python train.py --d_model=384 --n_experts=16 --experts_per_token=2 --d_expert=192 --activation="swiglu" --moe_layers=[2, 3, 4, 5, 6, 7, 8, 9, 10, 11] --n_empty_slots=2 --balance_loss=0.000554 --balance_bias=true --lr_router=0.000544 --optimizer="adam_hyperball" --batch_tokens=65536 --seq_len=256 --train_tokens=330300000 --dataset="wikipedia_en"
Below are experts of layer 2 (counted from 0) of a mixture-of-experts language model. Rows are named gate (a neuron's input weights, with its number), up (a neuron's input weights, with its number), down (a neuron's output weights, with its number) and show model dimensions 128-255. Each number is 128 + 32 x the weight over its row's rms, rounded and kept within 0 to 255.
Before each expert's rows: "mostly gets" lists some tokens that are sent to it at least half of the time. This comes from a sample of Wikipedia text that the model never trained on.

# expert 13
mostly gets: "\n", "| ", " Ch", " Gu", "ev", "|"
gate0 [128 106 164 168 143  73 169 135 143 132 137 141  88 126  90 154  96  88 128 137  70 196 149 113 100 171 197 129 167 142 125 103 105 143 150 102 102 189  73 101 159 113 130 191 107  92 127 181 122 162 128 152 143 119 153 150 144  65  67 117 128 110 157 155 116 142  83  99 127 120 173 106 152  90 137 113 159 108 147 171 164 102 120 113 151 147 102  50 194 107 116 127 114 104 118 157 150 127 121 137 119 140 129 125 126 137 150 131 156 125  96  69 202 172 101 130 112 168 126 103 141 112 111 170 142 156 147 122]
up0 [113 115 180  73 118 113 133 112 191 141 107 160 117 136 146 146  92  83 106  69  54 178 164 160 139 168 141  93 166 106 207 139  91 120 131  89  83 158 142 136 133  58  97 163 103 102 143 132  67 141 138  91  96 120 134 103 210  85 128  99 123 108 118 171 177 146 150 102 123 147 133  84 111  89 129 191 148  93 150 144 135 159 122 132 216 196 166 103 119 109 126 139  90  96 169 175 151 158 120 159 164 190 117 121 153 130 111 124 136 144  58 110 181 139  93  86 130 116 180 120 114 138 118 126 100 142  41 122]
down0 [170 153 172 110 129 142 138  97 197 109  99 108  75 118  98 175 116 128  94 149 179 111 109 164 143 108 212 131  97  53 145 145 117  86 155 115 109 158 192 143 135 156  94 160 113  78 112 145 126 147 127 154 178 139 156 107 172 131 102 133 136 150  90  82  87  89 103 163 124 140 110 128 146 130 102 120 140 147 139 138 122 154 138 102 137 118 106 117 151 132 110 135 217 129 121  84 155 128 150 119 143  73  92  96 137 123 152 149 202 148 117  92 179 154 115 130 193 122 145 136 143  92 130 133 156 131 138 160]
gate1 [166 194 152 142 136  93 149 133 152 117 121 113 111 141  77 119 142 171 137 160  90 160 138 103  96 180 183 170 139  56 141 104 152  51 184 132 116  97 180  81 104 119 141 114  84  99 164 122 105 165 116  85  95 148 160 166 147 103 157 139 135 124 102 172  92 106 144 146 140 129  98  83 154 118 125 169 121 139 111 140 127 144  68 145  80 116  95 113  80 157 131 124  98 131 133 181 106 122 111 134 144 114  92  98 175 121 135 118 117 171 125 104 119 137  91 114 107 175 171 143  80 150 111  99 128 104 117 107]
up1 [123 104 155 106 160 123 128 158 121 134 160 147 118 102 126 115  97 151  83 117 131 153 150 155 113  93 170  85 143 181 134 188 116 149 118 126 121 131  87 146 226 112  82 120 151 145 198 143 148  93 145 173 140 193  95 109 167 124 113 117 123 141 123 160 182 130 136 139 145 149 108 116 151 121 140 147 112 145 178 139 111 194  78 146 111 146 136 122  63 176 107 134 169  91 100 110 151 122 100  91 202 137 110 102 149  86 134  94 133 111 186  92 112 114 145 151 168  80 114  82 148 138 135 173  81 145 134 140]
down1 [131  84  75  94 141 110 130 108 112 111 125 180 133 124 161 115  81 137 119 114 115 159 137 169 185 126 100 118 183 110 123 182  70 157 126  93  73 161  89 133  98 171  99 144 114 147 150 142 106 149  66  96  96 137 125 109 132 120  93 147 142 151 133  79 119 137 177 133 109  83 130 101  91 153 157 137  80 162 167 169 137 164 166 122 121 101 130 146 121 103 190 138  89 181 136 128 103 166 145 102 171  55 149 125  87 139  97  73 121 118 138 126 119  96  60  94 129  76  81 147 180  87 189 128 129 141 144 124]
gate2 [127 161 106  91 129 140 101 129 131 171 149 128 102  63 212  74 140 105 147 126  74 124 184 143 135 143 109  99 173 146 179 130 129 107 149 163 122 205 161 129 176  92 174  34 158 102 131 122 123  69 113 125 180 178 146 133 140 120  93  58 137 116  98  75 129 161  99  79 146  74 159  85 121  98  83  83 145 183 111 133 124  72 168  90 148 190 211 102 138 120 104  85 119 134 109 137  98  93 134 121  41 167 138 138 129  95 129 151  73 161 191 114 159 156  95 160 150  98 106 146 116 115 143 150  66 105  91 109]
up2 [125  52 163 146 116 175 118  93  64 105  81 114 155 154 151 132 131  27 126 119 208 166  83 142 121 136 134 130 131  96  96 162 131  91  95 147 107 115 137 178 168 155 125 109 120 134 176 199  92 172 128 171 148  93 158 119 148 133 168 148 135  75 120 112  97 132 121 119  91 117 173 122 182 160 127 133 120  71  94 103 170 107 172 122 108  43 108 128 147 148 105 101 169 136 141 157 199  81 155 114 173 111  83 120 154 152  93 102  76 108  89 147 125 142 162 100 127 171 155  82 106 136 142 130  67 168 132 146]
down2 [133 121 132 162  88 176 127 201 107 156  85 112 113  54 155 141  93 140 119  96 158 118 162  76 138 116  99 164  95 140 146  97 151 200  58  93 205 107 144 109 174 137 169 177 119 179 140 116 127 114  87 156 142 185 127 132  97 159 136  78 199 155 154 142 212 176  99 158 172 115 155  96 147 101  97 134 113 113 106 115 102 162 121 120  67  98 127 136 101 143  92  81 104 126 127 149 131  95 183 155 168 169 117 129 151 149 152 170  99 153 160 104 139  68 117 101  71 149 168 140 108 157 142 139 158 173 157  80]
gate3 [ 86 160 109  99 178 156 115 114 141 110 155 112 171 131 133 174 166 109 106 167 148 163 190 155 104  87  84 136 108 132 156  88  83 109 203 125 121  92 193 117  59 106 124 115 155 121 159 115 107  92 120 147 106  53 162 122 135  89 125 107 140 155  84  81  85 133 113 141 119 131 138 133 123 147  78 115 148 155 119  92 176  97 127  74 116 128 189 165 139 139 188 135 138 146 163 135 106 141 135  72  99 160 111  78 121 175 143  93 150 100 116 202 109 111 118 173 160 155 162 140 151 153 131 159 106 127 121 117]
up3 [125  92  99 112 122 133 130 117 157 178 102 100 131 205 105  88 101 175 166 152 135  92  75 102 149 154 144 143 116 126 138 143 120  73  84 139  91 134 100  75 184 106 133 163 116  90 149 117 181 124 144 162  37 160 118 136 102 129 113 175 224  57 204  91  92  95 103 133  71 128 168 157 132 138 153  99 159 120 208 125 130 150 107 134 181 101  72 133 173 140 107 108 135 140 128 115 148 155  77 182 110  99 131 103 124 169 152 140 118 154  95  84 124 157 151 119 137 124 145 131 130 118  67 132 141 120 105 166]
down3 [127 137 103  93  96 172 148 112  80 142 158  92 127 109 117 121  89 113 176  98 152 104  96 123 168 147 106 142 111 106  99 138 134  71 109 144  91 184 129 181 115 140  99 120 126 121 109 185 117 127 104 129 152  92 152 141 104 109 153 186 126 126 209  87 124 109 111 126  99 117 112 144 157 160 101 128 136 132 125 117 183 180 149 131 127 148 113 136 105 169 125 163 121 120  87 129 154 147  72 130 165 176 169 152 139 170 160 121 106 135  66 102 154  93 158 173 156 147  94 134 165  93 123 171 122 153 108 121]
gate4 [136 133  93 137 148 123 162 118 131 119 160 191 142 160 105 151  99 156 204 127  68 155 121 100 115 168 138 146  54  81 132 132 152  81 172 108 151 137 119 163 110 145 150 121 169 153 159  97 158 166 120 142 126 137 136 152 143 104 153 112 175 126 114 117 137 140  68 108 108 147 147 134 145 151 112 114 174 100 182  90 115 141 114 181 131 137 100  46 105 168 102  73 187 103 111 129 128 138 102 159 180 104 148  68  94 144 186 140 164 167 114  64 159 148  56 113 122 179 148 130 127 100 191 146 112 127 100 147]
up4 [ 68 149  88 132 118  70  95 180 116 142 150 132 152 116 128 173 158 139 124 131 105 113 131 165 159 163 169 170 103 194 105 124 131 149 154 114 162 119 112  85 194 175 162 159 187  92 122 125 141 153 160 157 120 140  84 123 213 213 117  88 100 128 195 125 167 192 159 142 139 109 145 103 118 152 146 132 126 156 141 106 108  94  81 114 136 131 155 137  77 174 168 100 105 194 150 144 146  92 155 148 143 124 153 125 122 161 129  46 191 126 140 166 189 119  96 220 132 132  24 121 149 125 140 150 161 142 151  80]
down4 [164 192 143  94 160 149 199 170 131  95 112 116 194 142  91 105 161 128 100 108 158 170 129 137  80  32 184 123  88 186 128 103 150 160  58 106  63 129 138 185 119 143  69 104 104 161 156 118 137 160 120  53 135 131 158 107 167 130 157 147 112 122 103 146 137 123 117 117 152 123 139  98 101 138 152  94 132 178 173 127 111 134 155  93 144 126 159 111 140 121  96 118 142 102 150 102  96  89 132 145 191 150 122 127 116 127 102 121  83 141  55  87 118 115 167 120 107 130 110 182 104  71  86 116 158 129  81 117]
gate5 [101 114 151  96  29 106  82 185 122 159 169 186 107 130 161 131 131 102 135 114 119 181 143 145 162 114 113 146 154 163  98  92 100 126 164 180 118 131  94 152 119  94 118 130 146 100 109 152 114 104 113  83 163 137 115 119 151 177 164 132 128 118 135 140 129 183 130 152 140 125 121 125  93 124  43 163 146 162 114  92  43 104 152 167  61 135 116 125 180 168 127 155 109 131  80 160 137 139 146 147 154 121 157  75  65 152  88 126  84 120 174 162  89 107 129 118 202 114  74 112 130 136 134 158  87 102 109 118]
up5 [119 145 149 143 138  95  73 134  86 113 108 108 142 177 142 113 125 150  97 139 110 140 140 131 158 108  78 132  95 130 108 106 106 190 141 151 126 155  91 134  63 119 113  80 157 101 106 121 145 106 164 159 160 127  90 101 140 166 177  92 145 120 111  76 190 216 147  85 150 107 107 209 107 123 159 150 109 145  91  60 122 118  55  80 113 163 131 129 179 152 144 177 125 128  97 163 126 162 111  95 116 181 103 176 100 125  89 147 120 119 177 125  76 147  91 142 188 128 117 135 138 124 117  93 152 129 102 126]
down5 [137 135 122  67 170 161  77 161  74 137  83  93 137 142 192 149 132 118  74 172 153 108 133 113 118 110 152 176 122 138  90 161 129 114 121 110  73 120 136 142 160 182 146 127 127 116  49 151 108 113 153 122 110  78 111 133 143 113 188 116 136 118 167  97 147 110 120 148 154 158  81 100 126 136 161 152 117 190 126 124 142 179 110 132  68  90 187 181 139 155 164 131 185 161 185 110 147 134 161 112 166 106 165 159 113 112  98 170 147 101 148 163  93 132 136  80 138 101 141 129 118 160 141 115 130 105 103 147]
gate6 [ 33 104 171 163 105  58 163 127 138 109 123 124 108 129 138 121  97  72 125 141 115 120  58  90 107 122 183 120  82  81 137  72 120 145 158  70 113 114 154 124 142 120 123 100 121 106 125 158 125 176 196  71 146 111 162 156 113 145 156 113 185 193  98  91 118  83 159  68 107 184 141 103 119 151 158 191 173 164 143 144 103 143  85 143 105 106  77 146 104 112 145  98 128  97 117 156 153 114 149 118 208 135 192 194 127  92 139 155 137  51 146  75 108 128 123  68 101 117 146 139 143 146 166 110 144  79 115 133]
up6 [178 113 125  91 188 136 176 116 147 147 129 125 138 140 114  90 152 125 143 141 129 135 192 126 153 119  73 179 190  91 145 137  85 149 139 157 168 122 178 163 133 121  82  88 133  98 148 138 147 188 143 114  94 113 129 112  89 114 126 182 126 129 151 139  93 137 114 131 171  96 152  53 144 105 118  82 116  84 132 125 102 147 219  97 162  89 124 164 113  83 131 131 169 105 127 141  98 175 126 129  98 147  92  71 115 163  85 192  74 170 159 147 111  68 117  88 112 111 102 142 102 125 114  79  83 168 126 188]
down6 [110 151 149  80 104 200 153 107 161 144 136 156  78  88  60 104 171 156 150 163 129 115 175  68 128 131 150 181 128 130 137 132 160 184 165 151 181 148  98 147 123  65 126 168 152 119  90 134 142 108 180 170 130 114 127 166 139  89 140 121  91 146 182 117 176 126  87  96 116 175 196 157 150 148  92 165 114  78 143 128  91  91 171 114  77 120 150 197 181 115 166 130 128 154 126 111 114 141 186 138 159 109 179 107 149 131 122 137 118 182 102 142  79 130  94  83 129 132 141  40  84 159 120 127  99 158 146 103]
gate7 [136 118 108 162  91 144  89 159  95 108 136 142 118 128 119 152 155 141 107 122 138 129 133 127 145 132 152 182 149 118 171 103 153  84 197 146 168 169  61 107 217  88 121 121  91 173 164 175 118 115 194 190 106 205 106 158 142 111 151  64  96 148 156 125 104 108 110 164  82 140  86 138  99 123 114 201  81 152  76 128 144 193 145 156 141 122  91  80 156 112 155 134 113 157  32 147 105 145 102 133 140 144 161  77 175 201 151 151 111 145 116 153 151 140  83 142 110  74 111 106 150  90 177  87 138 129  89  81]
up7 [154 172 117  89 123 133 105 130 117 116  95 116  86 115 131  46 148 116  88 140  89 159  79 139 106 128 179  94 102 136 104 169  76 135  55 153  77 129 112  97 151 144 158 107 151  87 117 113 128 123  95 132 126 116 121  93 151 120 129 137 134 147 122 130  80 136 175 149  91 153 176 128 141 118  78  83 177 142 180 134  88 154  73  95  87 105 100 144 153 124  91 111 141 172 135  51  60 125 148 165 159 138 117  59 167 109 147 162 141  93 213 160 195 130  91 186  97  79 111 180 128 162  83 166 130 127 140 155]
down7 [117 128 106 167 120 176  86  91 133  90 129 146 101 157 149 141  96 126 141 169 120  93  93 110 100  38 125 137  54 174  55 178 165 169 102 109 142 146 160 158  98 165  65  89  63 137 148  98 146 149 127 118 163  92 139 133 102  92 117 145 133 121 107 149 165  43 104  80 132 104 136 106 124 126 160  94 161 106 107 144 115  97 169 131 153 128 133  98 143 108 157 153  27 109 172 158  86 141 198  76 159  99 117 159 136 139 111  88  54 104 158  74 151  94 126 144 131 181 121 145 132 138 140 145 158 176 108 173]
gate8 [147 135  57 140 181 175  63  62 111 157 100 140  77 121 109 185 119 152 129 143 128 113 198 148 133 116 124  96 223 120 146  96 111 148 111 139 178 147 130  98 179 144 163 139 109 183 158  90 158 129 157  80 113 145 117 134  64  94 121 106 112  77 165 115 155 107 135 127 149 154 145 144 131 180 154 131 129  65 135 105 129 144 173 118 157 123 121  74 158 133 114 168 163 164 174 124 120 103 101  98 143 180 155 167 126  93  90 107  99 158 177 150 121 176 146  67  87 132 105 139 103  86 106 108 110 178 130 154]
up8 [ 96 120 121  97 181 155  98 153 154  62 185 119 127 138  67 144  96 116 150 106 106 119 130 146 104 164 130 119  98 154 115 121 164 116 107  75 158 166  68  84 160 137  57 147 120 138 115 156 164 102  70 147  83 182  87 146 145 120 152 111  98 198  73 120 140 144 185 106 101 154  93 151 130 201 173 184 150 154  86  92 151 137 153 121  81 200 105 173 116 156 142 183 119 175 118 161 125 152 143 154  80 161 175  96 114  85 153  46 153 182 127  67 149 140 129 121 144  80 199 156 105 170 114 113 151 148 134 105]
down8 [ 83 163 138 121 131  94 125 147 104 116 179 105 172  91 160 122 164 123  74 131 194 155  78 117 123  81 152 180 108 136 155 158 191 202  59  99 120 137  81 167 175  96 111 113 102 152 124 127 129  86 154 100  86 100 142 144  85 109 167 143 102 112 135 160 109 151 156 137 158  99  96 175 159  78 140 146 122  56 110 198  88  98  84 152 137 107 183 120 103 179 174 113  86 115 116 156 138 138 157 120 122 101 126  97  82 142 103 129 147 115  67 141  93  33 138 222 107 120 127 137 176 108 122 137 114  69  98 104]
gate9 [156 100 176 110 127  68 169  92 119 139 115 165 136 149 165 160  80 122 154  75 160 154 152 113 137 138  95 164 156 184 104  93 116 123 168 140  90 153 137 180  84 139 142 128  73 147  95 114 119 116 134 135 174 108 169 231 146 121  96  66 142 136 133 150 156 132  46 111 190  77 138 101 111 142 136 123 152 124  87 145 145 149 166  90  96 110 189 137 118 143 116 175  92 125 150 108  73 193 196 136 136 148 186 133  79 134 113 158 148 113 105 209 132  87 184 131  83 138  33 176 126 162 156 126 116  83  88  93]
up9 [119 108 113 120  86 149 136 133 143  93 107  99 169  69  87 134 157 151  89 127  87 123 108 137 144 105 133 160 165 106 133 133 127 130  76 142  55  58  84 101 136 120  77 116 142 127 182  84 106 155  99  99  94  95 142  91 114 131  77  94 152 134 165  98 137 168 163 138 118 145  51  78  80 112 155 175 102  93 167  98 149 120 166 149 113 122  74 120 133 108 152 106 120 132 167 116 124 104 146 115 181 105 133  84 118 105 119  69 175 138 164 124  97 141 137 119 147 161 152 182 167 107 174 115  90 126 167  84]
down9 [127 140  89  94 181  43 185 154 152 123 153  68  74  80 158 190 109 111 152 108 140 184 139 135 186 187 108 128 171 159 121 100 133 145 135 154  65  80 149 158 114 113 137 117 115 105  80 185  97 119 145 150 127 162  98  73  83 141 176 103 136 115 118 156 189 157  95 112  88 137 152 106 147 147 161 155 110 160 120 185 109  91 161 135 114 136 111  93 127 121 105 105 163 182 137 122 148 137  78 129 119  97 131 140 178 109 115 131 108 149 128 138 157 153 119 127 126 132 192 145 155 125 118 181  72 174 120 122]
gate10 [ 78 173 145  49 107 134 146 122 119  84 130 124 124 128  84 138 152 100 124 140 111 116 147 143 129 125 142 127 171 132 139 124 148 161 144 122 123 111 139 142 128  96  69 217 125 136 122 116  92 118 161 116 158  41 151 109 145 131  96 153 110 118 113 129 126 137  75 164 162 136 120 111 129 194 132 101 152 102 148 117 157 114 105 169 213 138 152  97 129  83  68  79 104 131 113 148 127 191 123 119  74 134  85 102 117 137 106  92 145 128 184 155  53 154 163 140 115  77  82 112 133 124 159 112 115 130 119 156]
up10 [186 174 163 102 158 117  83 125  62 116 151 159  71  95 160 100 129 133 108 101  84  76 159 123 195 180 115 111  24  97 106 124 152 124 122 127 184 171 149 165 141 116 123 118 126 118 120  74 134 114 121 121 101 154 124 125 170 189 133  92  90 177  91 179 158 127 219 193  79 123 172 127  83  85  81 135 115 160 124 116  53 137  89 120  97 147 138 137 144 164 107 150 110 180  26 108 102 141 134 104 151 107 151 140 110 164 158 124 136 114 131 125 157 167 164 133 129 151 106  95 174  99 161 131 156 129 141 171]
down10 [196 148  93 180 143 167 135 117 138 120 156 147  83 116 108 149 129 114 164 141 116 149 150  80 171 143 121 128 148 100 118  98 110 105 106 148 164 191 161  94 100  67 132 170 166 137 200 231 112  59 114 174  77 160  73 162 115 115 204 134 134 153  99 171 148 185 105 149  95  98  67 106 153 174 149  96  92 160 145 150 181 123  96 113 131 111 103  54 155 145 112  30  80 190 177  46 123 126  99 130  98 182  78 120 141 154 130 150 148 151 127  81 116 140 136 148 104 144 138 128 131 120  83 158 153 125 143 165]
gate11 [107  85 156  65 117 121 190 155 104 125 184 149  58 114 165 147 123  98 133  89 157 164 105 129 101  95 135  83 104 167 138 104 155 153 161 110  57 126 140  88 132 109 127  99 126 144 201 168 115 142 130 114 150 101  81  91 122 125 176 143 160  85 154 168 161  99 121  79  93 109 152 156 130 115 159 139 130 176  94 136 110 126 163 165 132 188 123 194  85 155 104 133 134 169 114 174 172 116 110 148  76 121  32 136 125  85 129 141 158 129 139 117 110  74  95 128 148 138 155 126 107 152 169 122  58 108 133 176]
up11 [131 141 147 160 127 110  63  98 167 146 105 104 146 126 133 100 146 104 193 145 141  94 162 122 131 128  68  99 151 155 101 142 186  99  86 134 161 115 183 179  82  96 148 126 152 167 116 152 200 119  71 115  48 194 145 184 112 183  86 149 139 175  99  95  94 116  82 180 142 126 136  99 209 125 131 125 169 101 138 148  90 164 155  82 115 138 155 131 154 154  54 115  92 138 115  99 112 118 155  71 112 148 113 116 184 107 141 126 126 148 107  76 142 180 172 166 116 121 180 115 152 138  66 153 153 130 159  83]
down11 [109 170 105 135 104 117 210 138 169 115 172 173 137 122 122 131 111 152 148 176  80  74 158  57 124  68 112  63  85 144 121 133 138 165  99 196 157 104 144 120 142 164 132 144 111  99 149 116 155 138 104  66 100 160 116 101 188  78 134 109 108 136 123 149 152 164  91 129 122 168 118 136  86 141 109 108 141 106 154 195 133 117 138 128 153 114 149 113  92  92 111 103  31 131 153 138  62 173 118 217 138 102 115  92 145  95 196 106 123  70 101 138 126 171  87  71  46 100 143 178 118 141 106 109 135 143 141 104]
gate12 [ 55 102 133 141 119 156 105 134 100 128  97 111 119 115 121  53 161 120 117 137 173 148 132 133 117  92 104 103 109 130 127  86 207 126 124  85  68 105 142 138 167 146  62 137 107 189  95  75 107 106 163 152  99  67 106 118 140 141 106 104 182 152 128  99 104 161 140  73 176 167 158 102 122 172 104 132  58 127 103 185 156 187 148 137 135 132 152 175 144 161  94 135  93 114 104 141 153 211  68 136 132  73 122 124 141 110 159 157 106  90 109 121 139 125 108 130 131  54 165  89 124 176 121 140 166  89 148 108]
up12 [100  92 165 206  95 127  71 156 161 103  96 135 120 129 177  90  89  85 137 212 162  87 166 114 123 169  92 135  41 130 138 117 116 207  99 125 135 177 117 115 157 139 152  42 132 110  85 137  64 112  73 135 109 187 108  82 155 154 148 171 145 100 114 121 103 111 123  96 182 190 148  70 188  63  60 159 145 113 150 122  66 189  98 114  95 156 120 170  72 149 169  93  94 130 147 173 107 112 123 121 158 130 129 156 158 108 135 136 114  71  70 134 155 112 120 158 145  94 113  67  82 135 113 171 111  85 127 131]
down12 [115 139 132 168 142 141 100 161 120 125 118 106 124 202 110 140 138 128 111 139 106 159  88 164 156 207  99 106  56 132 150 116 105 147 119 121  77  80  97  89 100 168 217 111 109 129 170 126 123 144 149 144 128 144 106 180 205  92  92 185  99 107 101 167  99 124 156 160 171 145 108 169 184 192 119  98 115 134 123 123 174 122 135 138 149 155  99 144 154 140 131 148 192 177 120 182  97 170 134 116 174 149 108 157 132 122 173 166 121 161 150 170 174 133 150 122 151 159 115 106 165 122 112 161 116 179 113 202]
gate13 [ 93 143 100  87 137 154 156 133 121 129 135 116 186 146 175  56 135 168 110 111 179 120 138 188 144  99 116 120 141 177 175 116 148  86 123 138 148 147 149 129 108 150 160 129 171 115 128 136 118  96 113 195 144 161 133 179  90 184 108 135 170 135  97 154 123 146 169 193 142 124 131 111  60 138 125 193 160 150 116 125 131 110 164 165 151 130 160 129 136 130 169 181 137 107 131 147 155  93 193 126 139 108 124  87 119  96 103 110 100 154 133 132  57 149 155 165 106 112 132 168 115 168 164 175 128 134 133 153]
up13 [ 43  97 118 164  68 127 141 108 106 120 145 139  75 165 104 109 112 124 125 144 149 125  50  96  90 149 172 138 114 135 148 100 200 183  94 140 197 125  98  83 132 120 155 146 131 114 152 107 165 148 151 111 155  95 163 131 126 162 178 181 133 138 198 102  74  69 149 105 164 116 123 160  77 181  96 142 130 116 141 106 150 169 131 146 199 118 110 184 150  80 147 133 157 166 144 111 161 205 152 147  91  94 124 143 125 167 173 110 114 143 178  78  94  80  85 110 146 148 170 153 120  50 105 137 105 175 153 143]
down13 [172 120 176 230 134  83 198 146 134 102 130 160 105 102 139 147  87  91 168 129 113 111 135 103 159 134 103 114  85  95 126 164 154 105 168 141  84 131 166 113 120 105 118 180 127 121 153 188 132 132 191 108  75  75 140 112  85 119  83 128 115  86  64 109 126 142 124  88 157 108 117 127  94 184 146 115  90  95 142 100 134 191 130  91 107 171 146 156  92  90 155  98 157 107 138 176 122  96 146 205 186 143 128 116  83 169 104 112 178 129 144 124  74 114 152 114 158 153 128 124  88  63  95  48 138 116  88 134]
gate14 [137 113 156 155 135 133 147  95 188  67 172 210 112 217 113  98 122 124 154 159 163  88 190 117 186  77 135 172  99 161 105 162 143 164 140 110 122 182 147 137 126 150  99 133 104  88  92  95 144 146 130 129  87 152 117 173 134 141 146 133 161 135  91 140 191 153  54 145 115  90 140 125 148 112 130 106 151 126 132 116 108 182 113  73 175 109 127 106 141 134  92 139 130 104  94  95 138 112 170 149  88 121 103 167 153 168 148  48 138  88 115 170  94 109 108 155 169  72 125 117 142 118 137  94 110 142 141 103]
up14 [131  93 111 147 119 139 207 171  68 151 191 150 154 119 151 145 134 118 102  89  62 129 137 140  65 126 124 146 158 153 184 111 159 125 146 127 182 172 168 108  94 105 100 131 156 127 161 107 137  71 171 169 164 100 116 126  72 114  98 134  76 116 146 134 184 118 102 162  98 128 112 103 149 177  97 131 119 143  95 193  93 146 147 185 189 133 103 160  89 149 127  62 151 123 152 136  61 100 128 117 117 117 111  99 110  98 153 168 163 197 129 157 135 156 150 132 111 166 121 141 136 114 105 128  79 125 120 110]
down14 [151 168 136 125  66  75 121 135 133  77 157 153 115 188 156 139 133 163  97 195 122 162 152  73 150 125 145 164  93 102 122 166  81 131  87 110 191 141 122 100 125 119 155 113  94 159 113 100  97 143 125 102 149  93 175 145 159 112 142 148 123 118 124 129 129 134 125 108 113 151 138 163 127 138  93 147 112 122 148 119 110 145  97 102 154 131 161  79 173 143 137 156  47 124  71 188 182 126  88  53  91  93 152 163 181 187 110 121 121  92  70 167 159 131 125  91 143 119 138 159 168 137 184 141 184 148 190  78]
gate15 [173 139 150 142 127  90 134 154 129 158 112 139 144 122 169 164  95 111 153 112 178 137 118 100  88 144 126 159 145 157 140 157 146  71 150  70 158 112  86 120 143 134  89 106 134 112 124  91 135 103 105 133 109 139 116 116  92  55 112 107 177  83 117 127  87 143 136 174 111 171  89 165 151 139 152  91  87 142  94 145 146 105  63 162 174  96 144 171 131  72  70 133 124  92 146 142  94 129 130 117 146 135 167 191 140  73 132 168 103 124 120 128 128 166 156 135  99 138  90 115 132 104 157 137 122 190 157 178]
up15 [149 157 133 161 124 140 147 105 109 139 132 126 109 150 168 163  99 167 142 125 155 147 108  80  94 180 162 211  63 172  66 195 135 172  91 162 162 218  69 178 171 160 117 104 104 118  79  76 118 171 163 128 149 126 141 141 109  62 137 170 190 102  84 152 162 151 143 156 107 129 160 151  98  63 150 105 145 115  56 135 116 178 111 167 124 161 112  92 129 172 115 139 150  85 115  80 128 121 121 151 139 147 139  85 160 111 134 151  82  97 120 122 106 165 120 155 107 127  48 176 190 126 139 146 111 193 173 157]
down15 [143 123 120 109 104 141  91 134 171 124  80 166  76  49  92 100 124  86 133  65 147 183  75 108 122 160 103 101 102 143 174 136 145 126 152 181 163 153 135 129  96  64 142 158 101 108 157 168 138  98 132 130 119 161 101  99 141 153 116 224 129 131 175  66 160 148  64 146 145 135 120 173 107 157 114 174 117 132  89 130 188 104 129 138 125  74  50 116 114  79 199 126 188 150 167 110 146  86  86 131 147 141 125 121 190 122 148 108 119 181 107 115 182 153 121  69 121 145 121 143 174 125 147 100 140  91  96 150]
gate16 [ 98 177 102 149 133 121 137  85 145 113 144 112 108 120 154 148 166  96 106 131 178 119 139  73  84 128 143 117 137 124 138 112  54 123 159 103 183 106 213 138 111 127 118 165  94  74  59 155 150 134 134 141 102 115 139 206 134 146 126 119 168 172 178 143 132 137 114 156 153 141 177  71 139 157 114 153 129 116  84 102 150 136  67 173 101 125 170 126 149  93  54 121 109 160  97 129  95 133 135 145 160 140 143 108 150 126  78 149 109  61 123  59 133 134 108 137  35 144 160 103 125 117 128  92 221 123 164  90]
up16 [162 165 153 127 122  53 121 106 119 130 175 157 162 116 121 153 157 128 144  99 150 109 175 119 130 136  97  61  93 113 167  93  80 136 149 196 162 115 129 147  60  87 113 157 157  96 115 147 143 155  76 156 121 112 127 156 122 108 128  87 113 189 184  92 110 142 100 161 114  72 163 145 122 122  56 132 129 126  90 123 117 149 155  81 131 106 131 140 101  61 156  78 107 166 122 112 111 113 168 112 134 142 189 141 144 162  95 142  74  97 165 112 141 110 190 119 106 111 149 129 125  52 134  67 167 172 169 125]
down16 [143 115 110 128 132 104 129 115 141  74 126 118 164  97  79  82 150 166 127 131 142 145 123 188 135 115 190  68 165 113 114 135 104 112 136 178 164 108  85 133 144  39 116 134 154 103 131 119  99 131 201 121  88 142 101 114 207 130 117 181  89 159 134 176 125 132  82 106 120  89 172 135 147 122 135 168 143  92  72 131 136  99 120 147 158 116 150 145  97  99 143  57 202 120 160 111 143 148 135 124 108 117 160 151 123  69  80 110 109 145  91 153 169 176 164 114 133  65 196 123 135 198 100 118 128 111 139 169]
gate17 [187 147 128 143 170 143 100 166 152 157 156 153 170 114 112 124 181 119 128 122 150 115  91 189  75 108 139 177 187 107  96 131 110  85 171 126 165  67 116 119 126 140  75  91  90 184 118 187 105 123 141 168 158 121 170 144  97 120 106 164 160  31 143 159  78 148 143 114 116  90 109 163 130 131 102 136  64 143 167 150 131 134 102 167 120 121 135 110 157 100 107  83 101 108 123 144 134 130  97  88 168 155 142 105 142 165 183 126 118 116  83 186  88 149 172 154 101  63  49  80 161 139 112 146 102 161 146 197]
up17 [ 95 119 147 103 110 194 191 120 121 165 108 141 176 142 140 119 131 106 103 113  97 179  57 130  71 141 132  52 112 136  95  78 150 110 146 150  82 132 113 159  99 108 144 104 133 142 124 130  90 139 105 159 169  98 147 169 158 180 171 142 121 121 136 116 178 157 117 122 123 149 163 116  76 104 123 171 141 151 130 128  84  99 115 137 127 109 149 133 103 188 153 150  94 121 139 162 103 138 132  90  70 137  82 182 104 137 118  83 135 193  86  86 168 102 114 124  58 150 141 101 135 135 118 149 135 135 136 197]
down17 [105 148 175 138  85 136 136 112 167 114  98 124 138  67 163 137  92 158 142  45 155 125 118 141 148 103  61 178 120 175 149 195 119  90 119  97 173 142  99 112  67  90 122 118 102  65  61  99 171 181  70 103 109 147  92 128 110 136 135 134 125 134 167 124 129 102 134 105 112 142 105 160  95 140 142 161  74 121 144 124 140 125 128 166 106 151 117 166 109 172  65 129 125 132  98 172  79 124 153 148 120 130 161 113 117 188 142  86 105 114 162 159 110  60 126 138  62 181 102 136 100 168  92 104 145 129  99 147]